python train.py --d_model=512 --d_expert=192 --d_shared_expert=384 --moe_layers=[1, 2, 3, 4, 5, 6, 7, 8, 9, 10] --router_score="softmax" --routed_scale=4.0 --init_std_router=0.00755 --vocab_size=32000 --tie_embeddings=true --optimizer="adam_atan2" --lr=0.00058 --steps=8035
Below are experts of layer 6 (counted from 0) of a mixture-of-experts language model. Rows are named router (the router's row for the expert), down (a neuron's output weights, with its number) and show model dimensions 128-191. Each number is 128 + 32 x the weight over its row's rms, rounded and kept within 0 to 255.
After each expert's rows: "comes before" lists some tokens at least twice as common just after its tokens as in all text. This comes from a sample of Wikipedia text that the model never trained on. Tokens count by the router's weight.

# expert 0
router [185 159  55  88 135 108 140 132 175 119  90 129 151  34 156  85  50  66 152 129 157 104 114 185  85 147  73 145  97 191  90 114 123 103 101 139 145 134  96 128  90  62  95 194  83 148 108 191  80  98  69  99  96 108 121  78 187 151 135 131 107 177 140 120]
down0 [ 84 136  98 132 115 145 127 109 119 130 120 157 110 143  64 135 141 148 134  93  95 106 102 131  63  88 157 106 150  76 156 173 122 215 120  58  95 140  65 150 108  89  99 135 185 135  24 112 140 137 141 120 102 145 149 138  80 112 162 101 128 197 142 133]
down1 [101 109 215 160 106 141 138 143 119 138 203  95 147 125 138  72 153  65 124 116 195 160 118 115  90 104 114 159 122 117  83 151 206 131 145  88 131  93  94 102  85  94 121 140 142 122  90 139 137 134 111 122 157 136 143  97 107 138 194 108 152 128 148 146]
down2 [177 137  91 110 161 141 132 107 189 117 123 167 179  99 105 125  96 135 110 101 141  92 116 120  87 160  77 127 126 124 132 127 103 105 138 158 144 109 144 124 146  94 132 167 129 133 182 115 115 161 121 132 106 140  86  97 139 107 132 120 124 135 103  37]
down3 [102 126  65 129  89 136 129 173 128  75 108 138 123 189 152 147  96 140 103  73 145 147  87 101 120 135  82 108 162 115 155 130 116 138 159 113 107 138 105 135 180  70 127 148 134 179 115 112 135 150 181 165 160 107 114  84 133 174 144 163  71 138  88 176]
down4 [ 93  97 107 141 117 143  90 103 121 150 142 117  78 199 148 225 150 194  98 137 154 165 112 116 195 138 152 130 126  90 129 115 116 166 148 100 110 120 102 142 132 147 138  97 140 113 104 103 154  47 149  94 157 171 174 152 111  95 142  97 133  61 181 102]
down5 [192 128  30 154 135 135 116 138 117 100 126 147 128  67  86 145 113 157 100 148 122 124  75 125 132 158  82 145 166 124  80  97 128  80 123 112 168 201  94 167 137 134 103 140 125 169 183  99 125 178 132 122 135 122  72 117 147 152 184 174 134 135  92 105]
down6 [156 134 143 121 136 110 141 143 113 107 111 166 134 114 163  81 112 150  97 120 161 150 147 142 117 149 181 140 184 103 124 145 147 160 159  74 107 171 131 127 110 123 119 120 116 154 143 114 203 152 115 133 118 119 162  68 124 175 131 191 150  91 119 143]
down7 [123 122 139 157 158 122 115 133 141 135 106  86 126 134 140 146 111 215 106  84 132 138 116 121 133 203 117 113 174  75 116 121 118 132 105  96 127 145 179 155 123 140 128  84 141 140 144 149 151 114  77  90 110 161 147 115 176 125  79 130 185  77 107  98]
down8 [123 111  12 117 127  87 111 134 115 175  83 148 181 144 168 122 185 119  72 148 126  40 176 111 151 157  44 126  56 109 139 153 118  90 123 102  94  93 124 137  98 173 123 167 154 139 102 171 121 127 163 152 152 102 119  93 123  93 112 180 133 102 135 114]
down9 [159 123 144 126 105  80 159 166 121 117 114 141 160 123 188 106 115 172 141 173 130 172 188  77 104 139  98 106 127 107 150 188  76 118 152 100  77 103 142  53 146  80 128 146 124 147  93 141 153 139 133 129 132 131 105 174  65 175 144 148 104 146  67 126]
down10 [132 168 124 177 133 199 139  61 136  91 147  83 107  97  77 132 118  75 147 158 127 187 120  60  71 147 105 147 108 135  97 146 185 175  77 113  94 117  95 119 130 181 151 138 141 118 119 133 104 140 125 147 101 100 122  92  95 149 130 113 165 129 158 139]
down11 [147 124 155 152 115 115 119 140 119 140 100 132 164 170  96 185  85 145 127 156 135 100 180 130 152 160  89 126 119 109 176 126 151  89 114 130 128  90  65 142 125 202 173 150 124 134 199 109 106 103 158  93 140  76 125 112 136  86  79 107 104 124 109  90]
down12 [ 85 111 143 112  87 137 151  88 153  63 123 100 199 110 105 137 101 175 128 156 112 173 148 124 125 161 196 131 103  93 149 167 171 165 134 111 124 116 116 180 120 148 123 122 115  98  83 135 170 155 111 189 102  99 158 117  40 141 191 111 110  94 138 117]
down13 [154 132 160 124 143 123 121 136 129 101 137 168 144 176 157 160 109 115 156 153 141  92 122  98 136 156 106  59  82 104 147 133 149 135 102 134 115 111 125 136 142 175 133  69 111 111 210 165 119 110  97 100  51 115 110  89 166  74 116 134 145 101 155 128]
down14 [ 51 138 192  98 119 129  81 162 199 140 142  69  73 120 137  78 124  94 139 178 124  89 155 114 113 170 136 117 113 146  73  69 147 183 104 133 165 157 127 123 166 123 142 122 117 102 128 126 147 142  87 129  87 141 121 128 116  93 118 154 114 172 155  70]
down15 [123 133 141 137 153 151  66 136  97 175 125 115 134 128 108 136 150 126  93 177 121 100 121 117 125 125 159 122 113 181  79 137 136 178  90 136 142 104  60 209 119 128 113  98 138 113 114 134  97 120 151 131 118 147 114 130 114 111 124 164 172 176 113 128]
comes before: ",", " he", " the", " she", " it", " 2024"

# expert 7
router [179 137 129 149 163 160 117 140 145 157 188 135 125 146 131 137 187 142  99 177 174 145  49  99 131 117 151 166 200  78 149 175 140  81  87  96 140 154 166 140 148  65 202 127 145 130 106 122  94 141  94 113 133 135  78 108  69 148 140 103 121 104 102 124]
down0 [133 101 142 153 142 115 125 131 144 135 113 147 131  78  92 125 167 143 166 216 129 150 140 142 128 202 135 113  18 132  62 129 112  91 121 142 118 165 127 172 116 122 112  81 188 171 153  92 127  92  92 111 131 144 109  96 112 147 145 119 129  65 182 158]
down1 [129  95 161 150 165 102 144 108 165 123 163 111 133 164 132  98 126 118 140 133 192 112 117 149 180 137 175 144 123 142 164 113  89 127 139 142 163 146 136  97 115 165 107 114 123 113  92 106  89 158 192 103 118 144  80  92 139 144 120  83 178 167 144 107]
down2 [ 95 113 160  93 129 133 118 107 124 136 107 225 103 182  95 106 166 109 171 127 140  78  92 102 127 187 168 126 101 127  58  65 103 154  63 127  58 180 134 103 129 152 141 117 135  84 174 190  84 191 107 117  91  94 184 154 123 136 106 111 181 127 136 104]
down3 [160 190  72  92 126 119 165  97 163 126 144 139 178 127 155  70 127  48 104  60  96 112 147 140 113 110 164 119 144 140 177  71 127 134  89 157 100 174 106 128 141 152 126 109 130  87 162  77  90  43 120 127 124 112 126 143 169  81 112 148  75 116 171 113]
down4 [120 100 191 121 163 123  76 120 110 165 140 148 162  97 116 187 165 143 116 143 110  83 110 120 174 134 168 127  67 140 205 127 129  91  95 131 122 171 151 151  98 125  39  98 106 120 113 154 113 160 138 156  96 232 141 136 162 149 127 122 170 125  93 120]
down5 [149 182 123 103 136  98 132 130  67 129 148 144 152 166  78 111 118 112 137 151 119 197  82 142 102  90 175 115 140  96 155 106 177  91 101 127 167 103 141 121 134 159 111 147 162 118 156 164 109 135  82 171 134 146 111 156 170 149 163  90 116 134 164 102]
down6 [148 158 122 145 152 172 105  94 170 157  62 156 147  83 169  77  92 173 126  82 122 118 149 153  99  90  92  87 134 131 128 119 139 192 136  96 147 156  95  63 121 123 102 134 143 106 137 141  93 129  68  97 119 140 101 171 116 130 167 101 135 102 132 108]
down7 [151 123 123  55 162 137  98 125 134 117 110  95 114  85 104  83 133 170 149 106 146 100 196 130 167  93  41 140 133 145 146 152 120  69 159 107 147 112 213 135 123 143 129 162  83  97 125 136 136 150 151 109 105 104 107 201 131 154 187 106 141 101 125 164]
down8 [154 151  94 146 116 112 106 198 104 137 100 134 128 102  92 143 155 143  96 137 136 103 115 164 101 138 117 134 124 127 185 130 178  69 121  96 126 127 151 159 118 155 141 134 201  65 125 120 101  98 138  92 182 196  87 101 178 118 134 115 150 106 116 168]
down9 [106 143 120 111 103 159 131 126  98 131 138 135 130 131 141 168 123 124  43 118  86 156  97 103 163 141 112 130 118 105 135 128 109 141 108  95 133 207 142 176 110 110 124 166 101 167 104 122 100  57 105 145 113 141 111  92 172 133 121 127 156 125 138 133]
down10 [116  87 170 165 120 122 135 117 125 100 195  96 128 165 121 126 107 134  87 116 133 131 134 124 184 125 113 191 160 151 140 159  94 177 121  91 172  83 113 117 167 179 135 130 119 129 190 130 150  74 117 102 150 126 100 132 105 154 103 136 132 111 136 146]
down11 [117 130 167 114 104  88  89 118 170 149 177 166  87 175  28 148 171 106 130 108 134  68 102 110 110 129 127 131 121 145 110 136 120 142  58 119 141  89 124 135 115  94 106 158 103 103 129 138 128  91 107 113 173 131 180 185 131 163 157 130 140 138 128 107]
down12 [155 132  80 102 178 196 132 127 125 103 109 166 128 185  91 127 174 140 201 145  99  64 113  89 140  87 110 142 140 118  98 103 142 138 170 139 164 173 165 176 135 108 147 168 109 116  83 115 133 171 113 143 118 116 148 138 159 161 136 139 186  98  54 117]
down13 [139 137 137  40 148 118 141 135 158 171 151 124 148  63  41 128 160 128 133 127 157 161 154 168  82 125  86 108  96  99  69  57 138 149 149  79 135 103 127 103  94 156 183 158 123 122  56 155 149 169  99  61 116  97  94 182 113  82 165 141 135 128 120 106]
down14 [129 154 155 180 131  99  96 117  77  95 160 165 139 109 153 168 101 167 182 131 111  97 142 113  77 101 176 120 137 132 108 143 115 122 116 114 153 129 128 110 131 105 131  79  98 117 114  45  69 184 209 186 158 170  97 155 117 146 135 132 154 126 144 110]
down15 [110 143 151 122 134 175 118  33 111 130  87 121 157 147 127 220  90 120 171 157 149 134 126 122 163 136 154  89 174 106 128 122 209 142 120 160  42 161 187  78 162 103 123 142 139 172 110  77 150 174 128 115 146 155 129 139  93  72  94 137 112  96 126 193]
comes before: "-", ":", "=", " •", " -", " Country"

# expert 1
router [ 86 140 108 176  93 155 162  83 114 140 136 139  76 175 137 105  91 118  82  91 165 127 148 138 104 147  80 109 115 105 162  88 143 178  95 109  92 148 100 119 128 153 126 129  84 129 166  78 160 104 149 156  83  97 115 115 177 132 125 148 155 134 116 132]
down0 [ 85 158 159 107 188 113 121 116 125 132 141 101 158  76 123  74 125 126 184 136  70 159 141  88  50 136 216 106 119 189 115 185 135 145 109 126 195  62 140  87  89 185 145 172 154 113  71 119 122 117 123 135  72  94 151  87 146 158 124 117  86 110 175 139]
down1 [138 139 131 168 112 166  74 117 115 179 188 164 107  93 182  84  87  87 137  73 122 167 179 168  75 129 125 138  66 169 120 137 170  78 117 107 140 172 116 173 109 117 145 121 127 179  66 130 152 113 125 128 125 152 130 114 105 155 129 149 137 162 125  92]
down2 [119 148 136 101 214 100 174 122 107 153  89 155 144  92 159 173 168   0 133 104 113 114 161 114 112 160 167 108 150 115 130 131 132 186 121 156 129 109 106 205  32  89 125 162 161  92 116 149 150 103 111 147 121  78 108  89 146 127 152 169 121 166 128 165]
down3 [146 112  67 151 123 140 119 134 156  98 110 111 144 171 132 121 121 176 130  99 141 160  66 157 143  89 134 143 123 102 126 115 117 112 133 111 135  86  90 114 206 118 143 171 157 159 149 108 131 134 116 104 169  90 163 132 156 116 121  76 124 113  94 117]
down4 [ 84 156 128 134 130 129 120 100 104 143 150  89 104 175 157 125 111 137 183 162 136 149 150  87 102 109  75  82 187 181 133 115 123 113 151 119 127 196 153 145 102 117 127  96 143 165 107 181 148 118 147  89 134 110 109  90 117 110  46 153 108 178  64  92]
down5 [ 66  94 119 187 141 168 158 171 159  82 177 140 166 129 120 135  82 103 106 176 155 127 103  99 140 162 118 154 158 125 109 150 101 172 134 145  96 142 112 150 121 122  49 132 105 194 144 153 118 119 126  53 140 115  50 104 150 139  96 174 119 133 142  86]
down6 [ 85 113 120 106 131 124 133 131 150  71  85 107 149 169 171  89 101 128 144 180 103 134 180  79  98 161 109  95 130 127 144 119 121 120 183 143 156 104 130 151 127 116  93  81 127 119 124 118 174 151 138  92 112 126  94 116 159  18 127 166 150 117 110 128]
down7 [149  97  96 136 107  86 155 151 139 115 173 137  48  80 160 135 141 167 133  98 166 112 140 122 168 207  80  76 103 184 190  28 134 110 137 135 113 103 169 141 124 145 137 138 143 118 134 100 116 170 148 158 156 143 115 124 139 115 144 152 110 123 123 144]
down8 [105 117 101 130 127 162 107  76 133  93 194  65  90 137 140 159 137  82 156  90 132 122  81 143 141 181  75 126 132 138 135 151  64 121 156  89 221 102 135 135 153  97 118  99 130 134  85 167 107  90 103 150 143 129 123 133 105 130 129 134 113 122 101 137]
down9 [124  58 110 128 122 133  87 161 148 186 158  20 139 107 146 102 145 186  99 122 108 143 119 185 177 133 101 105 106 135 146 100 111  80 132 103 117 144 123  86 175 118 118 159 164 171 104 174  72  96 121  92 149 107 160 115 153 137 124 123 107 152 113 209]
down10 [150 119 108 130 100 119 142 219 164 146  50  60 151 161 121 104 108  80 155 108 131 104  81 161  92 139 140 109 145 121 141 127 156 178 127 137 114 162 112 142 139  68 132 146 114  91 145  80  95 150 159 135 159  79 172  94 145 166 127 154 140 144 158 183]
down11 [103 107 162 115 111  70 152  79 102 135 167 142 115 137 149 120 144 117 116 132 115 148 112 123 109  76  93  58 165 114 155 147 126 150 125 137 160 109  49  86  89 133 179  80 152 203 100 110 147 203 109 120  87 121 137  86 124 122 148 175 137 134  90 151]
down12 [215 101 144 164 144 158 103  90 125 111 131 108  94  62 143 170 160 116 140 121 165 113  99 147 172 204  90 135 144  76 128 145 127 138 171 105 171 154 183 138 173 116 112 142 159 136 101 166 132  97 133 191  91  72 122  50 132 119 148 107 135 146  84 152]
down13 [166 161 117 117 173 134 111 142 151 137 134 106 176 135 163 144  80 177 101 141  98  84 102 124  89 100 144  94 131 110 174 158  83 198 148 108 126 132 120 138 144  64 120 154 151  72  75 109  98  91  99  87 153 101 139 112 122 122 168  60  93 112 125  99]
down14 [ 99 140 155 108  89 165 151  87 121 144 103 116 162 124 114  65  77 117 161 179 101 132 178  82 158 161 128 152 211 110 140 225 131 129  96  78 161 112 130 114 132 101  87 165 172  96 147 128 173  90 152  84 144 107 116 125 147 101 105 133 111 121 168 155]
down15 [134 106 144  93 146 134 127 127  56 153 139 149 125 105 147 101 123  53 136 121 147 112 144 129 150 165 118 113  90  57 121 116 117 167  53 118 201  86 113 146 138 123 106 158  82 146 128 188 127 119 127 103 114 171 153 200 124 112 121  78  72 162 166 101]
comes before: ",", ".", " (", " in", " and", " for"

# expert 8
router [150 157 143 125  52 131 115 106 136  99  81  97  93 171  97 192 111 153 161 139  80 161 136 118 151  65 117 121 135 140 150  82 100 158  95 114  71  78 125 126 133 160 108 135 163 117 133 144 126 121 183 105 101  78 156 114 124 146  87 136 112 118 140 134]
down0 [159 130 190  98 110 147 140 105 113 110 132  69 128  99  81 123  89  83 113 101 122 139 186 116 165 164 119 121 150 112 113 188 161 145 122 122 148  97 198 171 137 130 149 153 110 137 130  94 142 163 143 134 107 140 126 162 102 145 129 102 180 134 140 147]
down1 [ 91  91  83 112 152 118  69  79 161 109 113  90  82 104 107 129 123 131 112 155 141 140 156 136  97  76 145 156  92 103 165  70 108 116 123 150 144  95 143  83 158  90  95 131 143  97 104 127  79  53  97 124 121  90  95 160 163 120 180  41 144 134 115 123]
down2 [ 59 140 174 103 111 179 163 153 119 131 116 129 182 114 102 193  71 153 106 158  81 149 156 121 112 122 141 163 105 123 143 122 168 167 117 189 203 113 100 133 156 167 105 111 115 158  60 123 114 111  89 165 114 200 134 105 152 132 141  94 182 107 158 128]
down3 [ 85 126 132 117 150 126 114  99  75 174 107 140 147  81 135 106 192 119  97 100 142 126 150  82 129 178 104 132 169 132 115 136  77 149 135 103 148 233 169  71 135 104 100 112 139 146 170 110 143 136 131 119  94 122 131 116 149  81 103 119 118 144 188 125]
down4 [116  90 127 117 166 137 128 148 180  62 105 109 119 167 142  92 151 220 132 174  85 112 128 130 146  81 100 105 138 127 173 125 114 134  99 117 124 116 110 128 118 102  91 148 163 185 162 110  93 116 171 128 171  51 146 158  97 108 140 196 129 138 164 107]
down5 [117 128 153 145 112 131 175  99 182 120  94 138  93 118  88  93 164 121  61  98  93 159 135 123  95 122 186 135 137 137 124 164 144 121 142 189 184 202 138 133 121 164 173 139 120 105 171  85 102 123 128 140  34 123  85 136 162 132 138  52 108 155 157 111]
down6 [126 119 180 143 140 170 191  76 165 143  95 107 136  90 163  65 155  67 164 107 149  94 145 121 100 134 141 109 150 158  94 148 147 119 132 121 162 116 117 118  97 119  93 127 152 137 153 128 123 136 130 124 134 153 175 207 174 146 163 107 110 172 134 126]
down7 [111 146  99 107  71 190  63 157 100 112 152 146  99 162 147 136 130 119 127 124 147 143 118  95 141 163  79  85  80  95  96 109 104 108 170 111 142 167 124 195  89 147 161 116 104 141  75  82  96 125 124 117  90 111 104 102 150 145 149 188 147  92 129 149]
down8 [ 87 152  76 167 145 146 107 113 113 125 147 129  85 153 161 121 124 164 136  87 115 128 103 149 153 143 133 121 170 108  87 156  87 107 149 152 139 114 112 141 138 146 135 122 134  68  83 154  96 162 124 111 111 109 159 132  92 126  81 195 142 141  91 172]
down9 [111 127 152 150 154 139 134 129 117 123  92 133 105 139 185 112 119 133 174 132 147 219 153 101 174 145 123 104  98 197 155 118 121 105 132 139  98 132 125 128 169 155 151 145 122 141 209 123  86 100 155 153 167 156 135 100 166 162 149 175 149  62  94 162]
down10 [103 124 112 135 117 119 114 109 130 133 162 135 135 221 142 124 112 184 117 108 142 124 107  53 139 104 192  95 134  96  99  86  88 118 205 108 106  69 142 148 126 164 123  95 151 194 136 177 125 121 133 114 128 174 124 144  72 135  91 128  55 135  81 117]
down11 [131 117 161 161 126 129 163 143 102 137  88 155  99 120 136 112 105 134 146 105 119 154 103 174 108  67 183 155 132 147 112 132 123  49 110 111 113  83 137 106 143 106 163 156  92 179 142  73 117 148 155 111  98 163 154 120 151 130 138 167 145  78 120 109]
down12 [104 158 127 157 133 140 177 123 170 158 103  61 135 138 110 150 120  55  88 177  98 135 103 114 181 100 169 105 119 150 180 137 159  92 132 139 113  91 142 108 115 136  47 123  97 146 125 108 113 152 111 102 133  70 108 126 125 153 136 130  77 158 160 100]
down13 [133 121  87 113  99 105 124 102 100 113  83 134 120 188  97 179 148 207 152 135  71 158 169 147 143 136 118 133 138 194 125 174 143 123 134 138  65 144 110  88 112 169  51 137 137 192 100 146 124 124 123 142 126 140 148 205 164 130  84 118 106 112 152 113]
down14 [156 109 113 103 160 169  88  46 130 110  69  65  89  78  70 136 177  99 136 110 183 128 123 108 118 126  97 137 155 108  91 150 109 116 116  95 183 137 105 101 164 131  95 122  85 145 108 115  53 131 115 142 118 149 145 152 128 174 176 174 168 163  97 152]
down15 [128 121 137 117  93 125 128  92 106 138 159 158 161 130 153 134 148 217 144 118 107 158 174 138 137  88 149 129 146  54 161 113 134 166  77 115 112 128  88 111  48 175 124 109 159 118 137 164 138 175 121 134 131 125 139 136  96 114  86 193 119 154  90 125]
comes before: " |", "|", " 2", " 1", ")", " age"

# expert 4
router [115 112 123 160 117 139  85  76 196 164 195 145 156  93  86 191 110 112  92 126  88  96  92 109 133 130 136 162 127 140  90 121 145 149 144 141 162  89 154 151 198 116 138 114 118 182 166 176 184 162 174 157 145 179 124 138  85 186 158 137 138 118 167 107]
down0 [122 124 128 145 172 170 140  98 124  87 145 170 129 134 124 154 120 140  97  85  44  49  60 137 128 136 143 130 211 116 108  97 140 130 158 156 149  90 118 106 223 132 161  88 156 150 129 126  74 130 132  47 135 188 132  88 112 111 164 112 117 148 135  84]
down1 [105 105  37  76 113  72 165 121  68 116 139  87 103 182 141 124 100 106 114 178 160 135 126  95 136 164 162 119 144 125 150 165 133 134 123  96  74 142  72 156 147 102  60 149  67 119 147  74 153  90 201 147 128 124 118 118 111  77  87 162 189 210  87 166]
down2 [165 181 123 161 150 133 126 174 122  91 156 104 198 130 124  83 120 161 145 174 146 176 124 131 148 129 111  97 123 210  45  70 160 149 158 150 122 134 130 166 139 157 184 156 132 144 146 170 170 147 109 153 129 102 152 130 152 165 137  98 162  95  98  58]
down3 [124 119 181  70 137 145 148 160 173 152  90 167  95 143 159 160 144 118  87 145 141 121 120 128 108 106  88 160 123 146 151 101 170 116  40 141 162 115  45 128 170 106 136 145 143  95  67 136 113 108 131  65 159  91 117 119 104 125 134 141  96 124 141 114]
down4 [186 123 149 108 151 162  98 120 124  79 131 134  85 164 156 123 138 120 107 199 108 145 140 164 106 131 197 183 150 192 214 202 220 101 154 126  82 126  56 107 148 115 116 161  90 136 144 161 160  73 143 172  96 147  75 114 101 128  95 107 122  69 138 162]
down5 [144 141 169  90  97 106 120  70 186 115 139 171 136 122 132 134 128 183 115  62  62 107 134 169  46 169 100 175  82 147 160 114 116 127 129 139  97 189  67 135 103 138 127 102  93 143  97 107 155 141 136  68 109 142 121 149 129 185 141 131 102 127 140  95]
down6 [149  95 107  68 122 165 140 168 124 125 138 108 178 125 111 147 137 129 151 129  99 160 123 196 129 143  96 184 127 115 179 115 173 113 155 136  93 122 103 122 175 156 115 151  97 124  97 143 126 148 172  87 155 151 122 113  75  85 126  78 140 139  73 124]
down7 [140 113 189  94 102 138  75 135  74 136 121 165  93 129 127 162 173 106 133 167 104 133 135 181  65 153 112 179 133 144 131 143 141 119 171 135 129 149 142 105 129 109 129 109 173 156 127 136 121  75 121 114 170 138 119  86 194 124 142 130 109 126 134  94]
down8 [105 165 188 172 107  94 131 174 137 131 131 100 163  83 164 122 110 146 136 132  93 123 115 148 144 111 113 164 130 147  92 139  73 156 153 116  87  53 170  67 179 105 122  89 127 137 141 163 154 195 167  88 135 130 112 105 159 152 115 197  94 133 142 106]
down9 [110 189  92 130 162 127 127 155  97 111  86 156 118 149 111 162 171 111 134 151 118 134 160 114 157  92 133  92 125 163 135 121 148 114 125 164 116 117 108 165 109 132 133 155 112 193  81 139 165 190 113 117 211  25 192 112 100  89  87 146 113 123 126 161]
down10 [155 139  83 119 185 142 157 139 142 151 157  84 204 121 107  73 174 154 131 141 106 161 143 124 147  82 159 118 162 170 126 117 223 146 227 201  94 147  80 193 126 127 136 179 151 105 143  86  93 106 110 159 121 134 117  88 108 104 108 147 193 163 114 110]
down11 [173 180 125 113 159  67 144 106 106 107 163 125 152 140  95 156 117 110 124 189 150 191 154 164 118 121  82  38 153 115 196 112 215 141 154 165 101 123 139 148 111  93 169 129 139 141 144  92 119 176 113 154 147 116 131 159 132 107 153 131 132  92 105  94]
down12 [ 87 134  94 110 125  66 132 134 106  76 172  88 168 116 176 119 144 157 153 126 155  91 137 108  65 110 124 141 197 126 158 133 132 120 129  91 144 134  99 169  88 164  81  94 109 109 127 126 169 162 112 122 177 139 128 128 157 131 100  87 102  93  82 119]
down13 [131 125 107 111 124  95 114 109 142 135 119 160 105 136 142 136 144 126  74  85 164 111 189  70 102 152 126 145 185 163  84 182 146  65 149 144 115 157 138  84 128 176 151 141  93 135 179 141 115 142 135 148  75 102  85 147 112 121 114 158  92 159  99 147]
down14 [ 98 146 167 135 126  90  98  92 116 202 138 101 164 118 150  93 107 117 126 142 113  57 132 117 135 110 134 136 134 165 118 104 146 151 132 169 139  73 129 104 176 137  70  76 135 133 114 117  80 150 184 119  98 142  92 125 123  67  48  82  76 146 134 157]
down15 [178 158 135 152 155  87 178 151 136 135 129 120  68 105  93 160  67 147 148  71 130 110 153 150 154 130  70 110 114 155 174 148 149 140 101 119 161 119 204 160 127 111 157  99  94 129 106  84 170 112  93  96 136 131  96 202 146 186 146 174 110 141  79 177]
comes before: "\n", " The", ".", " He", " In", " It"

# expert 13
router [134 142 134 128  95 103  83 108 137 144  84 181 129 195 174 138 143  85 169 175 157 122 138  91 143  57 125 114 146 122 118 187 158 144 172 135 179 139 188  92 148 167 160  97 131 129 129 118 139 144 148 115 171 157 123  82 143 129 132 101  92 121 137 147]
down0 [134 149  79  90 142  67  83 204 121 146  73  95 101  84 113 127 125 112 156  92  89 145  74  97  95 110 124  88 131  81 106 100 107 112  77  94 177 117 182 116 168 157 123  81 101 136 147 110 154 150 120 126  73 114 179 105 162 190 131 166  87 164 127 124]
down1 [116  77 149 179 117 141 129 187 125  81 104 107  96  98 148 119 104 143 142 147 127 107 156  85 148 110 173 126 193 113 123 189 102 128 111 109 171  73  74 128 149  61 127 133 160 133  76  87 175 168 187 128 179 132 157  58 143 120 117 132 122 110 118 136]
down2 [ 72 153 140 142 158 154 143  71  94 126 108 212 120 200  80 106  99 121 174 144 128 113 194 162 171 115  96 111 137 155 153 106 131  96 200  98 132 101 127 101 171 131 101  95 150 179 152 179 146 113 191  85 128 153 114 123 166 107 158 114 133 161 125 124]
down3 [ 83 119 119 116 127 133  93 116 129 156 128 125 127 126 208 128 128 123 137 137 136 101 189 116  99 142 128 184  98 140 133 107 152 137 142  89 136 159 121  67 129 105 136  53 146  74  52 154 181 103  71  63 143  81 180 135 112 131 122 158 101 136 138 109]
down4 [155  73 133 135 107 142 140 142 149 147 161 102 146 134 144 162 171 135 135 123  94 136 131 147  91  83  91 140 185 150  97 126  80 115  65 131 141 119 132 127 202 106 124  79 116 155 165 117 137  56  71  99 136 120 158 151 161  77 175 161 111 154 189 141]
down5 [142 145 135  72 148 113 213 174 115  97 121  87  97 154 148 172 114 137 126 143 163 146 111 141 146  95 128 172 125 103 102 148 126 160 111 193 127 132 127 147 132 105  77 164  85 147 122 203 151 157  77 143 196  89  80 127 150 120 168 138 151 113 104 102]
down6 [163 160 133  78 180 100 130 170 136 137 109 127 126 102 110 163 113 109 188 188 150 138  74 117 164 171 120 124 175 114 129  67 182 107  75 123 146 150 105  69  99  93 116 153 157 157 126 138  82  75 166 108 119  70 173  86  77 132  94 138 121 115 145 141]
down7 [ 89 143 126  99 115 123 135 128  94 147 138 107  94 162 116  56 149  84 153 204 118 172 127  73 183  71 113 169 103 142 107 164 102 122  98 140 195 108 164  94  75 160 123 100 127 174 168 192 131 179 171 159 162 162 195 127 131 180 102 178 121 131  91 140]
down8 [158 153 118  82 120 112 144  85 193 144 105  22 123 105  91  99 147  65 134 138  92 145 158 111 118 117 154 146 149 136 119 120 128 141 165 165 160 145 108 206 116 128  94  68 150 178 125 120 139 167 133 136 100 124 104 130 133 103 140 111 109 164 100  95]
down9 [154  61  96  88 170 155 128 182 112  43 109 140 159  79 179 110 153 123 145 172  81 155 126  90  95 136 148 190 140 142 144 212 135 173 127  97 114  98 122 147  81 116 192 140 140  39 104  93 135 131  88 109  82 158 157 177 166 138  92 116 103 146 130 115]
down10 [108 132  86 151  71 159 130 118 116 165 102 156 145  98 170 156 100 155  87 217 113 167 138 146  81 149 150 167 139  93 156 110 156 194 156  76 193 117 125 185  74 176  95  98 145 168 118 104  99 120  97 101  94 162 118 130 137 136 164  87 153 122  79 145]
down11 [ 89 101 159 166 180  75 112 144 100 159 132 159 155 146 136 132 192 109 109 164  51 138 165 135  56 116 201 141  71 105 216 149 158 163 115 159 118 127 104 124 114 138 133 112 128 117  96 126 143 142  87 133 106 108 123 158 145 124 103  85 121 148 190 135]
down12 [190 103 208  89 179  56 139 155  92 155 147 168  93 138  97 157 162 136  68 102 161 153 145 127  90 132 142 108 168 132  63 131  74 167  81  92 168 174 159  93 120 112 148 131 107 101 125 145 213 104 166 168 111 128 132 163 138 159 208 105 106 197 161 196]
down13 [123 162  43 145 137 188 128 134 121 121  95  83 107  85 134 129 126 168 111 120 132 159 182  73 114 125 128 129 101 164 135 126 140  58 128 123 152 105 151 161 106 111 150 144 138 145 103 142 178 131 100 129  73 137 154 154 109 128 105  93 102 110 106  84]
down14 [ 76 127 132 104 141 159 112 112 121  81 142 155 133 143  75 126 117 159 137  95 112 123 190 112 156 148  79 121 136 149 184 115  93 129 114 156 137 141 112 128 132 122 114 141 126 139 103 140 135 101 139  97 162 149 169 128  96 153 143 176 108 176  78 155]
down15 [118 130 106 118 101 105 124 102 155 122 112 107  93 219 114 149  93 116 124 173 148 149 103 125 101 149 148  99 146 127 109 185  98 119 196 145 116 154 136 131  95 165 115 109 140 136 124 161 150 165 131 140 138  76 125 129 123 128 103 175 122 110 153 160]
comes before: " |", ":", "\n", ")", " (", " 0"